Weights of a small mixture-of-experts language model, trained from scratch on English Wikipedia: vocabulary 32000, 388M tokens.
Below are experts of layer 5 (counted from 0) of a mixture-of-experts language model. Rows are named up (a neuron's input weights, with its number), down (a neuron's output weights, with its number) and show model dimensions 0-191. Each number is 128 + 32 x the weight over its row's rms, rounded and kept within 0 to 255. Numbers have three digits each.
Before each expert's rows: "comes before" lists some tokens at least twice as common just after its tokens as in all text; "gets" lists some tokens that make up at least twice as much of what it gets as of all text. This comes from a sample of Wikipedia text that the model never trained on. Tokens count by the router's weight.

# expert 9
comes before: " a", " been", " also", " an", " not", " used"
gets: " was", " is", " were", " are", " be", " has"
up1:119140163129133108128164130064147156077141046163178095160159133171150142200136085169132159107107130129167118148091111131133096078046111062151129134121144140131074151163082078150177145106098139126113129122096174145085139100093134127122088124122200093112144143171167082171100112142130173158085173155097118152111095102091118111141158129111091133165101135123196111102076144124123171114150141110093151108138130071057158164146181101097162110087129160094178129132153108149158135189140167151140180076126095102078103167055127136094167138067132112146114093116128148061105149167113159082
down1:120172162202080084144069112084127138108116118134159145101149099059059157155145099137135093152104136145186085101124145191165100105113163107145115132055112158135148157098081102119118086139068095070111110126115161103129087145198119155146082102099120098119160125108118132131054134093107203106158128166106091116165190182143112132102139083150128092141125172173190189122093128154176141150158107103124146180117086091113207169173118150133209140133113106089115072121115159147169145138178126162138080136106127117134147107081148126065105153124121093118132134126142137167131072128140117142
up2:109135144110108136109189139086100098179095107236110096068082127172162172241158132125116145120128041073147123137107092186077109110130126089078108137129134175143132087136107106135103132192125088133144085076078096108122127156097123167104095047148161092129158122107131127094082163099130117084077125083113126118077150141153119118122136128144069124143104068101136217166158165161136108096110137129117113114112122082155115102111103109135136077110161110117081132091141130086119135106116138139159180152113123131089132113122154099097121164087169160143150092143171113114093093109160096061
down2:138152171107141126146109114139164135147151131160080135100116161119133095155110125095105128133137123078107143128136130147085168132151149121206133118049200106121085071090179130160139121054119133125189117081068143150121148094125195155136148146176104119136091109160124073141133146127130158143185152091118135141182141123086135113124161129169073101146116037135093127089187169083193125110148174096145087094104128125102140117118157147105062153116160155150084088146131090093077150149131159123104121174117092140150150194118120062149106134202114198150198106126055127128133148116173140085
up3:127150155130153117135149098106093152116148117113134083162149146066144114187143119191104177155169130130061141126141121125154150144092106109117098135123164158136149133115113150157077156140165095165120172176121200052159117190147094045117098115148104120090072085095108134157145140095148116164197143106169169128090131150182104184156110137170152151096075128147174133095159140106122158122131111092100172041151166165137102109079126119166128126141096075156086137125150189180172144146122088141113134123102109147205102172149109170166099108100166098148119118082144209152097094173120097097
down3:136154146071130104117085113118149111134143124138182092118127116125131158112148096213089090147131189136175109187116164095165120195178158138088130154089133141114152113123198134092121185093111164115127176160112125097137045134118156124098145112120169113102126108179114167166173141138154136117115078087101200153152098163161138186134157103090164131156073162169099168133185150166145108068137192144133128060142130131173139133092102082151165177108087108139138154130125159124143128091147083157118071180120078161161169154107106162126111103174129045125140136133076096121147122120118085068
up4:104145108103138138117143149089172130141117163122161193159102154124151110106116148116143179177139133110166135135130077168120107118077094062146184139158103171083117133143127163110121115151159059143069145123164165162119163187064082157185109108149160124108163088105131096103123100099203130134115130133139093177119134151098138099128097126114135167123149215113139137124040112071160150190083126103140144066144175061152126195127110157177113116148102141128206100120146131173135186147111150116134165077122079123120125133100133131036201151128101126092089127099106132110082157156122133151
down4:161122133168142164077128124092089101111166124140159167122201106122126083129147148098118132082056080104175166097093134098106111161172092131167113138101086134105085088146124107153125123101114143153140135111121198125179099116088164102154105122118109125168143091145102099070147127141073166141127108101119160091074117144122125160101129141227179165116079159112112233154143128159156059160120089108130116123139180082127134130165178145160145182106100094113072115159140133161124157075132086162156124111139157099137144143095129134141132145212091168078103152146082098137112168179135143043
up5:121159158128146144125112105100136124066105147177117094120102154116159133106150078173129130155129071103130101077105068142091118107120028139183104135100145110160121130101125149096182141082142116097181104149096124092152116185203070090084133091097100085130100096165138099120108106112098162104073107143142178180105176109118096111078123049138156132102167098128147138141088110113108126140073150125117062116165078172109122084090098134143142137133111160112147137155098111119120160126083088169191127094173103077198142146101086066107153112135038095128124161124152108136137090182141077114
down5:163137097089144130171117170112102120097128170134112138165086140084138115124122071175139123078097086138161148151119156125147083122106120132107119154117122154116141085133088168150105105078132128102103162103100096143181168158107152135158145114130106126119131104123053127173099172132091051192171154108182206117109191083117173199127113163088099145192181129129137194190104158142132166149050140077078155085054149068153195136111111130069155075162174129120089107119118104132120081104104129128129101135121198131172106152167164131112123155138137127113077132119134161138153119127157111085
up6:149145197120094056138121133188131148112151099138225145134156100124135147114136107133127143109082142151128143115095073123102085053135086128155112191168134117058179091113193101121134118104186120158106125116126122099122192154141179100065186168151123174123132152171119085136098104121109212108133084121115059134132105184120138127077098145138102063184098176098058108134171135119088151127150116123143135120108107110108130128131123141186156115101108092086203137085120114151078140119148110136145174096067115097107126127137075120127145117111076138091132103151170144099188146115169131169
down6:160134087158153091108133112126103128111067086082095099146086170116092168097131104166099083072131087065164173161195154159084117113106184116177074086099093092224167092129179083207139140116137154113127133124079162137133144106141082116168150130151071090149131111118146134140122142130157081136130146201134145130091107167119131172152105128168100142144159163138080151121095181112079156147122128127136112129124174144108072116122083123072071050169124149113158084130145160148132125112180170133138121140130130127117122135079174070116138112129055168118154142181110128103132084120091123187
up7:126134185192104128168135122108100088160171178082114097092095091129128137120104110114150098105146093104114125095123133143060120121167107080126135104105157089118115184139090187127085109112118090111086100113128159142143095132123116127119138103096115092108129106124110114145140147108156147109133142153087155156133153073146163061108168218087137091102115065127131190125166129067111121131107082162127150110181179151136160154122134184163054126190126156067166135098143080156138054099147182142151205117099100132127095143133131147156179130134180118091055094150118198093057154144162105096
down7:160141132119090132144108091162109081099148080070137085181071076139126158159116127132140143116075134167152158150167115155128115053132171119152134081055151109138156071106128115157089176100117120111162133211109195090176086155180105141100151182128133112110107163080077148143103159121111109121136082170105131150207123134153171106157145115111143166185106101153130079112130126149119176089136123149156126142087132051117153094134100168091192151122126126154156076205126074129135165189110159094141205133114150166142120166074112154105123193115103147150150103126109106137092123143098130108
up8:113127175102112171155144081098176118065133165159156158109139138074149184141159089114166110094152092084099112144104126184074104181141144103137140137070180114163142149106131154124198154165103115144134116077109105123096138144114144177119091130104148142088140141150059147153057108224123123127151149145132133131092083150091059162135152185134111123164200103148147141095105064139099171130105143099211151152122113136151132090121061177093131078066182129103121127124103125127119119107112050183146161086169138098144153153131158108110112104077119150144051098160112109139134121118131131161
down8:075160124167112119190103130114147097180127142166118137096114182108126141156103143142154159146092128095127073138167154147088153148102099121155143087124150153147134120110189156076108130142156168114105206075097138178135137140146064060124134129152143138093146145143119135134192113105141116118139141135090124116133118108162124135094168162161156105152098101139168173100157153167185150136171142147166098050113141119139095095124100096094138094072110102111111090168196078125177150198212141105116031136141096078154090121095097076165137132174105105191104139153150153125152175156054163105
up9:121166139133145144126128100131174112060178105140121056128131151105099146129122070106155172177118073111183110135126071096133154091135154163148017031101098138165119100165143126092125129148136074156093153136170120128086157134097080129179114131122140110115107181108133170121113152124143160133128113114142094170093113087177058165096095128137171139113143135151139117177157127130138127116146115143098106106175096075126208123113170127163131096087092158136151035075131118126149164112150144143091076073131133149143176102136148144128096034132126124079147117134163180141082089165159130100
down9:192151137117115073197146074195122162186196136125098139135116133124087190158080168110173158111102127117045142114131097101137127140165149143175150157087185144109108127110121155132114124096127154154087111108115137200162159142100115165120134089148138165181126227149123131125204117163121111151109121152172138170135106108111112176143201071083146131139124083142135096149138130115072121072120096110149137174133150104165080115134104137112105119148150084161121119106119073140074149143181089153147109112097131129080136210087083127154102112157089139172163116120071083119119087140143170095
up10:148106120117160128167097135164084100136166148107141092139170075127087111207133103083136122134096107091108098139124073113121149112171127124112131092129096078108109185066145141157093151150105070140158105107097113104122131138135104111181081100161150183134129096137123179091151169084187193161114162104065099101140051107133129047179101064118194218171109126157165076116148145096108165144082107151159175154156126157118135189137156137107123122113122141128146157139182178153162149116092079059104201090130135116156161143106104140155134138112149140141136093129116187109111110166101136156
down10:134082127110110072090092127127217160102145135163092131205198131118179134092119122098093150128127135159131058149168129113117127151158145106154073121078094097126087122136114151155084091088133145139078078094130063133142071140113138128151090123144179101155161123167150114135122115135109136172170096109153137164085114141148160164117113101146104110124128151108148129128121138165134070139090101064083160140131195190125074208157116153149156162131083137112063165111110158119112190118163143175121188162073115087194115105142150210089147089168126148102128160147079134133121104166113161163
up11:142156102130104155146114094142086087062173127075139177143128165095135189128126095147164129151147193168152125161090112082127134132149121144171078106159211110115100167137157117093116158164122098095114086114105141095142127142164093123141117151093106165152144129169113119134111114080148220156094099157174112185068139122159147103087137168149137154119114099045108181104111164090169125131137107186101143160130095054129163094116155083083107112130132173166128158145123075110167178140086134132150124096111076082136106160075116083132159097130197069112134151097153157122069135176109184106
down11:125133084112134085158174085177160119139153168126213175119134132129126154155159137076096142128122086134130162121125070092137131120144123108119174142122119152129053116182143091136199160178067173096107118145157155127112137120104144122101095157176115143107121118118175101109184071071137109145131154082081186118107194145184081157170101096099166065132150146159148098116113136146122148152195130137140098151144088149189081156186179158166055142062114141120142122134091121124156115144128110182097130148159117130117102119191086115110103071111092134134194110095185152128137154162145130191
up12:097123135096099166139136110087127133125092053100148122119078113075117132167133127168111114133094092131147098144164040122163111188141137132172148116207118161144090146142100121126112149122108150142127133132078128164074153178093017072106122145146129142146165112145093166089126095162154132088171146143090144143079092061058144117122156120137147103102098096177118094133141115123179095105092086140112137075112105080184174126183168113117127138078113111097159189076113045119098125147166175108133123120158115147113155146131153125113112090073147172137144143106081215098116093152171117137
down12:221105081182119129072073097108124120110114134175150071123141133095133140117182138118136163131119184182149157141101130061102113137147137088147090132116153125075186097123149076120111153138100136129135089073092106156124153132121110137114113156148082124212130132127127168098089137169100098135126122132063097083148132131106172129164137104148145083118170166134100154095086142144145066152121125156084122122109144119138150093104151127176176148104171211128162124105165074131117167058123141172133134116072112157165149059097170187124137068129167115162155072098119084114150113148148217089
up13:171083170135149113097148072138081120124147136156117151117151082134125218180151130152136116113107136112140078118158159176110112210101113033125107141108174108128080115113116116092213174106134093128091095125126155074172171158196178119158103124108160104124074136083132109103133195131160150103135120106102123173136072052120095120133074133146178112110139180156161117115137171095149104107110095107142127174132152144121098146135132068151149058163086125166051153105126183137195104133168126110177120072130093162103105135123112119149151167110143143113111091066102125128139111114148146117
down13:115090137134086203173134164133090130115113089177156104095050131150076101078108182112149135196147114121136141116104167133120097108150155152173104146081040152162151106158104157126181148153116100137153102152061170089125110083130109131140162095070117121119124101158156143114146117109135161121064144164147119161123121176047190111136092167082152145141128138178165133115187093084127124117146173151174122127063139114132163139084078165078138105131182089149181157134103072096099197138131153138131111132163146124094078075144111127118101163085149117139131103102096129163174133118122204145
up14:117093173105132164145084098083165145174165139139082129114138145114102146157172091180134182126130080101145104144165071123137159144182123194102085091176089110126127138104113097120162167107143121123134086123053105066137094147131087148103086146105117051153091141125153115181129181108120096143106183175154138171159122100161202148056133114114162130176094158149152124126149146088154117088111104129187137096126158145186132089121171151187140097137132099087140158116129058119143100083151152163121169157206112119135150116204136157112114074160087191153123139071136136109090143143141169131
down14:119119106133123112085102123157085156126144101125092089119194148139113097202162138131161117108080099133089156179148141056070109163181086194117145097106139130117143121111104112108154128167125139159126032109133141081097111153111116104124113149152110139034074125103154136174116130135141132099127128111145155131152194138128132098082121137138119167129121179108179147144108129115044163127134089104117188100152080109172087085129115171138150172149146169110146194179137156141148132113152093096222065118070145160186163144115105110096087101119115120094118115068144099114139050166101136100
up15:093115096114157146156094089143143204193076131088150096134138078154099108097118081120094127073131158128157133111174154150136172091106106184166062156155095111123118128146189149162083132131061121105117147107088080116186204118117122086167091145146130182209070197096104147152125059122094117183137195093110130132165111125131127207156149158168100094141124163116137178146136100132130124129128119167122081137146129126147108147166155171190134136142095204147141118142129145095124111096089147129162142166163132120135133144128079118178154125092094123162124178137090183128141148116080181106
down15:145116166138125042100134074169094071123106120104103212120096136074128182113147110123140177098077201180096152126109101096089125110171148098144183070124107099112192127092167149138098092127151146128109113107105137120119138146153140132153126118102122183104102090136066159152108131102106095099148137132186115126126137164120155107115135172068100156131155149180167173095083145066137124126110155156069178118129109215078123147169123138090163115129116132097128131204160180151137113131092085184107106147132099085101148144163130117162161110153108124171156133103218075175080114100125142142
up16:100152183107139115151135085096124133132060118226074131127109098122167184092145136185089141109102085081070126108087108173123093095150086143153068155194130117151128091156134096123198124151146154136096123092187150097140171097158095145166144071108141166151134122091134164081153154122152134160135163135150139150112128093115108176065104116092147112050127112079117179143137139150128101095039130156170114121161135109128132101091151114113130101076126104156087108091133152098189170087117159095092153129114109146138085122160099151067108096141151107077158113080089118128057152180150152114
down16:150148162183132126131123176109133136138141109099157100130110087118182147149135202212147126139066068182125085125103089111086112196132152069157141194117145149103103082145112169151185130135121119140144136138123134089115101199112125082154122128072108149172165119154133117126136197104126158060118134162209124193113133130086128127157109118149092184172139111117097104074094087171096117105131189070107144119138191114133157177123142177139076157155148105071087098165158129147122107142107128116121095126177165151086092118117147133094093117098138152127099099184106157125097142130186191101
up17:173145173146136121107130109135131163105126117163144131150070117119163120118130090131119142183080156081096101032135102185094109122135081153137089111153069094099124147168167127124171176155128064158094056129098164074163125091162073112113149106097164168121122156069134134131090155150166131120120103107072052108120167168156103104113128118119139060111096154102073145134155171160104132136089124059063132164181104079155106123109149137160109145100138156108171152118122180205119145189172091106169139098137113156134144183097111168119136119070133137133163081136140135065126106075130099125
down17:082187099123123083131160169134119198189120119179113132103194153058111148075159135136161127166178159136136162071173190065124099149162151135100140093112121146082122109141106119090128131151114131125069157148067177158134092155118173141157115122165164111115118101113138152116110143124194166091128132111136106121119085130162137133153130138158171128186099160126184089154203108150166121085139059152155103092060134147104088159123068077079097180183163107098143140173078146170118147157111164135166098129157141107091092097159200105116117133150144107125152112158140103135133156156164175168
up18:137163097115145122096083130141119085143063151158101123126091105097064156125115131127159105128151055103125119107099125149139087150128135108110102114118155172109153181184195162103077141123195172217130145072126097079128110109133127137127190194111095185091105111073153107133168093130067160086072082096141148073105090159181080127093141143125166153112133110108110183209128128106046123130097140103142124113093155164134145163138167155138125103135084126149089142058175178108163136129126088183136161102113171120173164149113122101129142113115121122124131132059120156138130162156155181110
down18:168107096180163153125069113146123183081134158171168158155151169133145131100121145182097135115147089118147135129108143117111162154171122149156178087176100121135171105134082195128117094120132063122116181160124080091158140143117161152188163118212161094143122237112182126115155135113097164111103111170135131125130163121150132176105137148174166105104107138096120149088130109088177155165162077092089186143131115081138152096065154074088097137143197068125075117128111065136084123162127097137125109167117147076116131073115115094135167100174133132136191116096136105127116132075100128100
up19:147197095081129151091162140123167141152147096141121100114162111096098179158124145138109094174213162147124123116145081137145090095099107135134103168097089153089139117141124132170165173160123118131092110163155153142140214203135132062082127072185135141125069076170099124140113101126157167112155142132117129133133097120091089150172177103128167085155152102143131190215100104147160116173183129132123076148140195109143156127136147148183130151123133161102135104088147176208177181194125092105130123130150085164113101121138143129113153070120128109099111117157115204151092081139149150146
down19:143157067166101100082206130068101122136097143126104131112100126130132165110147152140160145117144122149148121165167154147117202094130170101162105200109148133096090123102138137155070075122125138138109134203170140145149130157220126081130103134085094109092105090164159143165165044161124104145106110108158081177122167093167100129113153160135087086145164126157159114125118124162133160105172099137082144155124158155143163123124133091100105129080114124077130066102201159129200175119151160101124152108144170086104138112100187141134115152168138091080224145167094109120109092105162169119
up20:100104097127193095125137114046157124107109150095116129162170120092136170148112071099109162153176121129099107124155158052136141174135074126185128173163104125165162147144111120086080103106116142162128165062140100069086146131139162110174116117131142133157142099127138152122210195164104131086170126103076099111137168059159059107133169160088083156116130106147106183089157139144142061180051113101138124151127119086153108091149112073130138125157101114156089109103125089128173095119086102171166145117174090122092100129074053146133155121131067138104127116143100163110160157103133156142
down20:106162134110123054121150128120073114125115097141058147100190202127126157141161140127106080126154125133122101122121129179050141128131180116088128141150129134178140126154104119078143164126155139100166108092089148139135112135169156119144075076077120091143140133057093119097094174052120073166104135171124131141134206078096116078152134127117150137092124080176100148100097108122153119170101189086143089175148121152106108131148111144201085172149156146142239114135171111113136159040088111074137103106118150137097136131076102130093134096069112153128141149116129164116134142154105143174
up21:124147166131131110195153099120127119137115110129142086146090125149090158131143112154088134133108152102073115068058099108152144082138103098133151096106159164052135134188137125128099137062141108146114136152146199099072180080102127124097174108115150127132175129091076065105078093155142175138055082140139118098120111210156090148106092189127137107079103139104138110186100131123118107131128080127099148140134161114091082116186142109160126056158173108163137080126178096157094132133109122063201103112134157063096146073093129157092103156080095122077106163132151146123131151116118099082
down21:146105090086184142073110067038123066137102100149118152128058138148133119154123150088173175066182079120116074118163158101143165126147079134129129154073108128123147180141101164158170105116098139121133144166166131109080117100132156133168109143156182143134060135137126109094114068129061147113169118150095117114152121108114097116142086143143151092156123117060119124089156127134085191123170122097134143108083147172114139130153182114152067139139107157143078168090111155150133129175136130167154099136118117103180089119117155082094144184205174125070137192140122078148140189126134074137
up22:077188184132136122153124153102097145080172106061145191147097138131086106148122162143169144160074156136131119074074124166084164059181110169098119152125137166120128130210167092069118116129099156156159121154161173167131101091131128124135141135085079143138101104161096135060131153134085162161155172114095130131163134176113154182141119143152104135173121128105107189124162134099132153137112179134176100100138108135125127033097130108139155109132125127163120141120172121204147146095086144128097138094137109096064174189122121123123107097073080211095156157100137168146111174160104110094
down22:101102081150117087104123081153187159089139145149142107168137148165114151095162170201103127092106109152151135184155148119124124211125167141146121107089121164167098108161161156121079133119125163166141106108110129139059116184147124196148096145152104098116165162097122103175067167185155176132178056134105107056108104115064122114124158089112105197099104153149080150092065134157121173152125156148074159152152124127174174141135080138132165176130096177122135160143117140159202095165146128107146078107144114152157132123137137124104112108133170091144094076093146145163089147153090179077
up23:143128130107110132212133101118189106150104123149116120102092146113087107118200180088130146137136096146112089134109149123061113094067127074033112088084158099203126120116169087162125055158128144167088138115078098099130215103160109161120114085148075086167116135168120142101174132102130119077105147108104080147131101132107145135134162123115115071105164107095088177170174122172159094116113105122089122137132088159155169079135101099125151122117108075160178147123133160149173062145126185094183070097101100103147171139111109098125165078097119126115088141126177100114105136126174125128
down23:083151125119122152164164111105214094108064140062160123137136149085144130161054167122146128124129054176112107112133134185089147154078098137138148170115109165106158111137131098158091116095112123145183112094087172112184083120156156151079109166108056102097132107119107170064163131114155107175227100139183106089106133099179132121164164131097174109132084086106096150133137121154181138098057158137094108145086136088147122109098149125175133142086099130143151091119110124112133131144171152072080095142155135131113094141097090149132114178168090146092131140097158078200129108114143147081
up24:131142125080094152072089150132137102138138079132144107126144083106063117117148139134175159145169101116143144136164133211093131099092112120116117138086174182139113155193081128131124179150080060123098153100066115138151200148179087176116142122207130153112041045086154090141151118105143145071112167126143135090104142134166163149127091117130140097127157116119101125192115113138133159129126176172167076112152093156149065165140116141200126101156145114145126129120119129155069143129158137149154136156110087126109113147138173118136192153103083157121096077126159171182072142121152154061
down24:093062158163183158082184174086151113133078085155111190125097075045129128074148089092104107094083156084135161102079117173103108093127098105182158163128142130157180124187154147117146138134098137085150095168119178088130150118136093139116123130158117131143109138108103150161088139126132167148180140105116127169113082125152134136146098187112095085150125078180105145093098118154117157154074130131125082133143081139114100132164154139147156116055147092091145166103207137129140168128129101084115131167175179102176087098163161155069072144097163190124120160108140120072100145124163159159
up25:078128152074096180131126077126166055072125101164152101160143137061128116116116150097139104123093132135102119085103109153127184118124115135142113137118168192142096163144136113097100133140108101135118143089136109120154195124121109158187162094115167107141131070116112122157122142127037085169093091124130142113085110123148128173175124088129132122130187121149158212117179151114100091188129169206077159120141143129183123133107152073176149126202123115164160137113102112147118156133151136162138063071157103103066162124090085125179128165096202143157159146199174130118110112123107082110
down25:172126128125123097114099122134192122171094117087080129167127157115161129136137122136174130087094138087122170088113099145115162099089195146107117126084040167134121093112121067099103099108128105163142079108139063058148141143125213175164138121114130171136133206110129106118121138148146140072141122200174137118111099170095168105137117126131135194144150091130135179112137127120105142143122071108071162061112202090088105138070132170146130130128085160111094095118141098169140139097118141047139076129160138126190119062122129168089125154066119141106099126104137142136189094172132136093
up26:089118179126125116171123139191123062131179101161071100129093128113138118110125170108094127136157148147108107122100081149157142157115143166144146125149195125136083116208131195111093094136140072095054102127114121161132128098152138125059129092103104160099133100121165149168120131164155133136090192105106081123161173179166106146170030113132133129147079171126146113107081111114182116129125155143131119141123097147104136127126113145111119120074127177074169095114153081090134087194173131125132182153109102150133160153156124082105150095173186095200138159129175233100109137144153143145
down26:113093145129147139158116164058098137157128127127168174141132166146154125065117140130142102078086100130149147134131134155131103156104124117166172147104152112127110174174144141092115145134150148176110144172150079096103105182114171153135111147081076124104067116126090124136124168074091133174112129126199074091108210148135114146169161120203141160122067136101155121094150066104208053078129062169139168132123100109172100163149114103095127109141050110106100147124118115150117130105207127148066138131126178144142112114073097088113104074116116175047136174101147150127095140114139121145
up27:117156139103068140129229095119147119172142072134162137182112093155121182189131079124149123178149104116117138156117116159087151102197132175099148142137157142113140137093152093140153140193117095117106121189073113059180147171118088144076135086143129169126135125159107137144147123134134135170155108172074124111171096136111136183140169135111131183091168169117151077168202141105145124151111084110195077151128143140160151159107143151156114132062099078116088130153162153118131136122178120140073136125082154067061132145131084108095123117165098142162108134179158107097109099175158073170
down27:161122098127082143099113156079171125125137038089143165110067182121077103199140158115138096104149071153133146156112153123117093129152127069163173136133085095040164164144111140128131184111108084100103102117199132018119129170092101156136142117159123128113111131085118144218123097115111147139175059126119151111099150091109150156065135118154176153113121138121131147161160131123159135108095090116115092116158101132080126139077126146061107157130106089114065144138101126139118128107134162093098149142082114175125150139132109114108087114127172063215142100140060143113145123090141133108
up28:106063095117116125169087137105108158108127083132106106094140190205122148143106134173120123140155088117125128169111117137146130099082164154131118094190113135188116156112126098080165122131104111083143178147120089134124169153154099099098164131137155131111110147083151197135129095139132065141184123148058109085067122093120157072157071095117126119225155112063133158139165173151098159160119148168135177127141100089165158095053117164135077157175108143114148126091159166113088129153141131083090154091079135070163120143173101184114151062118146143141149134125185151169167142168106108118
down28:070176173129158113118168122094165159128142208107155161141101106105176081114080123122155169135102120123082150120157124150134118161090133095097137085108112141135135078139110155171177190149105148167149208127154092157137097164132136108119085091111097101168086139135114110142152149097103104118141192139178153098113124122128103208110133110141133065067161146094103084131144085222169093158120139089128122140135123186128110082162118109155198084136087131144081160130120167160156142227122135089082187106152093117099068160093143119108119143100115116073133123121081107125157083108117085151
up29:110116168155093150088126119172125105119117162113193073109115130153145148169091136163148081161090140120119167158059113137103118152075139071145107156117130136074147175121125100129162052137127125103114195122059100135123184087101090174177155044160160143134150109144086124098091142109114136143157115143152158152119148157154150145095101122148085104088124154101104118108161219091151132134093132116043135135126180063134104149146126138122085060167170085100112162129070135125174106154133098134103132121120176080089153167160133113107161095103137158122103175156144128101175174083147164046
down29:137082138090165127136144081107095146148133102124117101080108078119118135076118146111184105071113148098126123128140133116164141147081122088162138181055115108112175075138104063177079143097124055221114161072116102147128182141152078164155158172074083098100097149117148132100137085113110091150149135091147157093115143111061156105131128104109134148115113106093166137124129096104122137080147177073129148102132131099165141175112178176123191132093100147067152153137124088178138171098097109128140131115200157173130104180168104164133120111168128118137113208130160118161136119113051106078
up30:091148171132098117130124074093142147068099061160142146150092163106151109132140149175166096138182098098194119083123181138109120153142098098169164133098123127115102156095139109080228092082195119217107138130128043073188161145137100139157152121090154135148120134142134157127157165174093169141118133099095115131112154124156037111139095127127105167156107124129127182132156138186126110136151089125132106146138196157116160086141144078151131140133101154154101149103160164142160156090111085125103183110132098064099144179143107057119152079137080162173140168105116100119149145147118104171
down30:126147070111175135115113133137116166089154133148111095153141112107184057107088153081138133123176129154062171079159127202177088130048131147178099143144091137119182106099140149144102087125077106106089126134106129133129121190149177199152114148117120087153115103130168101066140134154117140166158154108131169100065140120158164059149110106181159177081133105095171095150102107118146163128071132069164136089139142127085150126122139150128147063145145117123145095173145180170128119124077101148145118132148104105140113158113109096107124161172134156083032147083182114125141142080191156139
up31:098093185125148135132115129124119154117146133044205114149119140134106051126143096084143132137155151132158092105084067168140121177151119134143145154105126145098144144108092126124126140038171134081146153124061115140130158137127070123107139084096090144179048189113132104168171154136118172132137167188103128147121107168126148111095072174124161111095147112169143084177175187110117131121070159116125079092149128083120156093057122157115137138129069128072159058105155173127126099169113100113156099164131096190139119133116113118130084141145116119143093085124100144176152060126166127197
down31:130134101129156072131085119136138108103115118130123080122167135118103088140159119110138108160088060158100085124206137118137190138089134075098123142092156174108131156134100091123129069121140141103075093119076134075177141140137112174183107088148175087149090182174137128108030132084132120123074118124168074089142178131091201189137148085129128170161157134113099130137146108099111145169074097150152170142154131079121113084087092134112129138082131098115115112053139129097152098103161106166088108157110151060163149133115107074141136147056140153117127180125115080123107162062156111089
up32:130157131192086172140090144112082113071085109144120126141117158117090118143146099138070142152085115105063074099051102133123097090181143123150150157097100142113104181095167195170118099116187130114138107196121120127185172072133115127149114143116115127132096166128149067114142135164121115105110138150121130061130108104165151107123143152120084131099119186083175072181164166115131127140122174132088171084110099068117150132142075138108109074122179173133100124112128158135098096070158135108121098055105053125105103133157057158187130172180196134107133112179158137146136114126157150121
down32:135126136146096127130099097135145175114081094110137148096090123160091163078160120102183079102113081101121067193141163123155178129143096136176109136120079076097117164141117110062171055057100102090139179134135144128142180076110135137168144106171100191207120122076088081123121138149168132139085194102135117107131129167101120154147133088138132144158121149159120133156094126126141065116132128130116123150130084088094199133139198109083140081142140171084115093165111126121189163144127118158165166203125100100139120189136152073078124109116151108098111085086060131147133093104138146109
up33:118223106142081161067118167148102136167145097160097113113115049084131120140105134129111095191176089166141174099130141136144144098154135150069127115116092159118105119132134132117152102166165062137113114164168165133127151091118130162123112126120157130100083193085172127088188077127090163089166113099085074103094116116161160076125118145125169176124144139147145193107138112129111149082193188086121097154144169041144133174125127107180170170093164078111192123130128158121119169125163096121162148102125184146182083092128124125175097102097143098142135094131098129096192156107140109137
down33:111142148168127170149140159180126100091129115141169168133171141129122174137115096149182205074157122107090173085138129105129185173090113092144158134137166151104111110189113163181078159131133128065074182133126121117084152070169149076109132126061142093163092091136021142123152207082107125117118096113133162116102131112132116127067123102182170170155119146140088155096185116100131101128104160111126107129097083126128133095132099145177083173184137116153144132134138108093083146126093140079169152123167124119100132085142135149109171099170124165149152052131170133071076092168127126127
up34:133106096180125125073112108077153079057133135105126081115072142146103105136124114119093183123059095091103105187100144200140153135098121143090139111136167170140175162155136112142149104118094123128107078099149142125118097114101168116136125119211130149164184168132161060096119134185141118114119141178097125109106181131129088065226103147077143124148119086136209192181099185122121078187106082094097144140155114111147126120153143122129123111125166161154138116098122093116133088128181144110075150104143144067100149129115167128171118145143069172092090135078160162115154122159152146155
down34:111181136135137136152088179138149155163119097103076132156141129192120142125130069137132112070194105115093144097120123161115134105096119106154113133143166128198158109124109117093138165115165147125097142124093151175160162130126139145074044112102115142122155094137127203044083060179143098085129189101188121118174077130106137186140127210180099107160077109128139152112150142118177096116171109207138108154108140102085127157121141114167097111134180110127149155152148106102136102209136135145157181159115107165063095094160128095146107111085168138133170128137073095121121169099156132163
up35:097143183100184109127146122193149102189132107109086144139128129091157099148114158092137110110096136132089199154083134124140145070126090143100154101086124103101119133152104128175105142153131135115108125126093141062155162143118102139147108109161139098182145041138112134083147166125149148087073144124161146143095111143112195126087145136059178162063096111080041131079143153129075099132159110154103185141158114118155147146091164115199110104134128176139064087139128100164148152086160147175125141090121085176162118118101059134180129067142135096103086134154185138100097128138127055151
down35:145155157092126089101102114160187128174095121194124137162137142120109146154089175116137122125093161133036125145222163124130143128130100111108103137109147129167171172037153074185161112156109113136144173121130063119125100134151168117136136114068120136124062150156095146141118099083118128165093173150101119148115133154160175159123132118089108169168103133131182111086061097150123125114149060133113182182106204117140115164164137141155148146159156094143136168153190190123122157162146083136155176083129140163071119150131111143177141134100091189139115179117109105128075153101144166079
up36:146161143121151108158142168147109098142131101152125134148164110103094098153118046089097085091188048073159104161146102114126108191137123085108154118190125117162108177144146147153118082113165126145119167121091151113135120122102117082124102097174191134116150151139134135200200122135143108158122145102052226131125157158150086089104192106099127084127140105114104152112129115202105123099167143115087115133141097149052125145146135155115147156175119079099129122152080161128116050165089107101122081148119152167109168066156133164179087115119095080131150116178067134123135091090120161134
down36:112141129107108103158126113126100097123114161197100148212148204145143103110168093120095117080143150111056118092118114111140116078135134089097159185113084156185105070178164164165161178130142136109140113168187135133141198111141196101098171156154068059175125116081153170149158127121101146128087159158151194130095131129094111169159132100112145115119171140153097185171094057170133166114128096125122126138092123118129096156155125140177117108143144117145093096152110149093112142091108157187054136143132170131136088140174205146110095110112092154097117164165117180111147144123072113118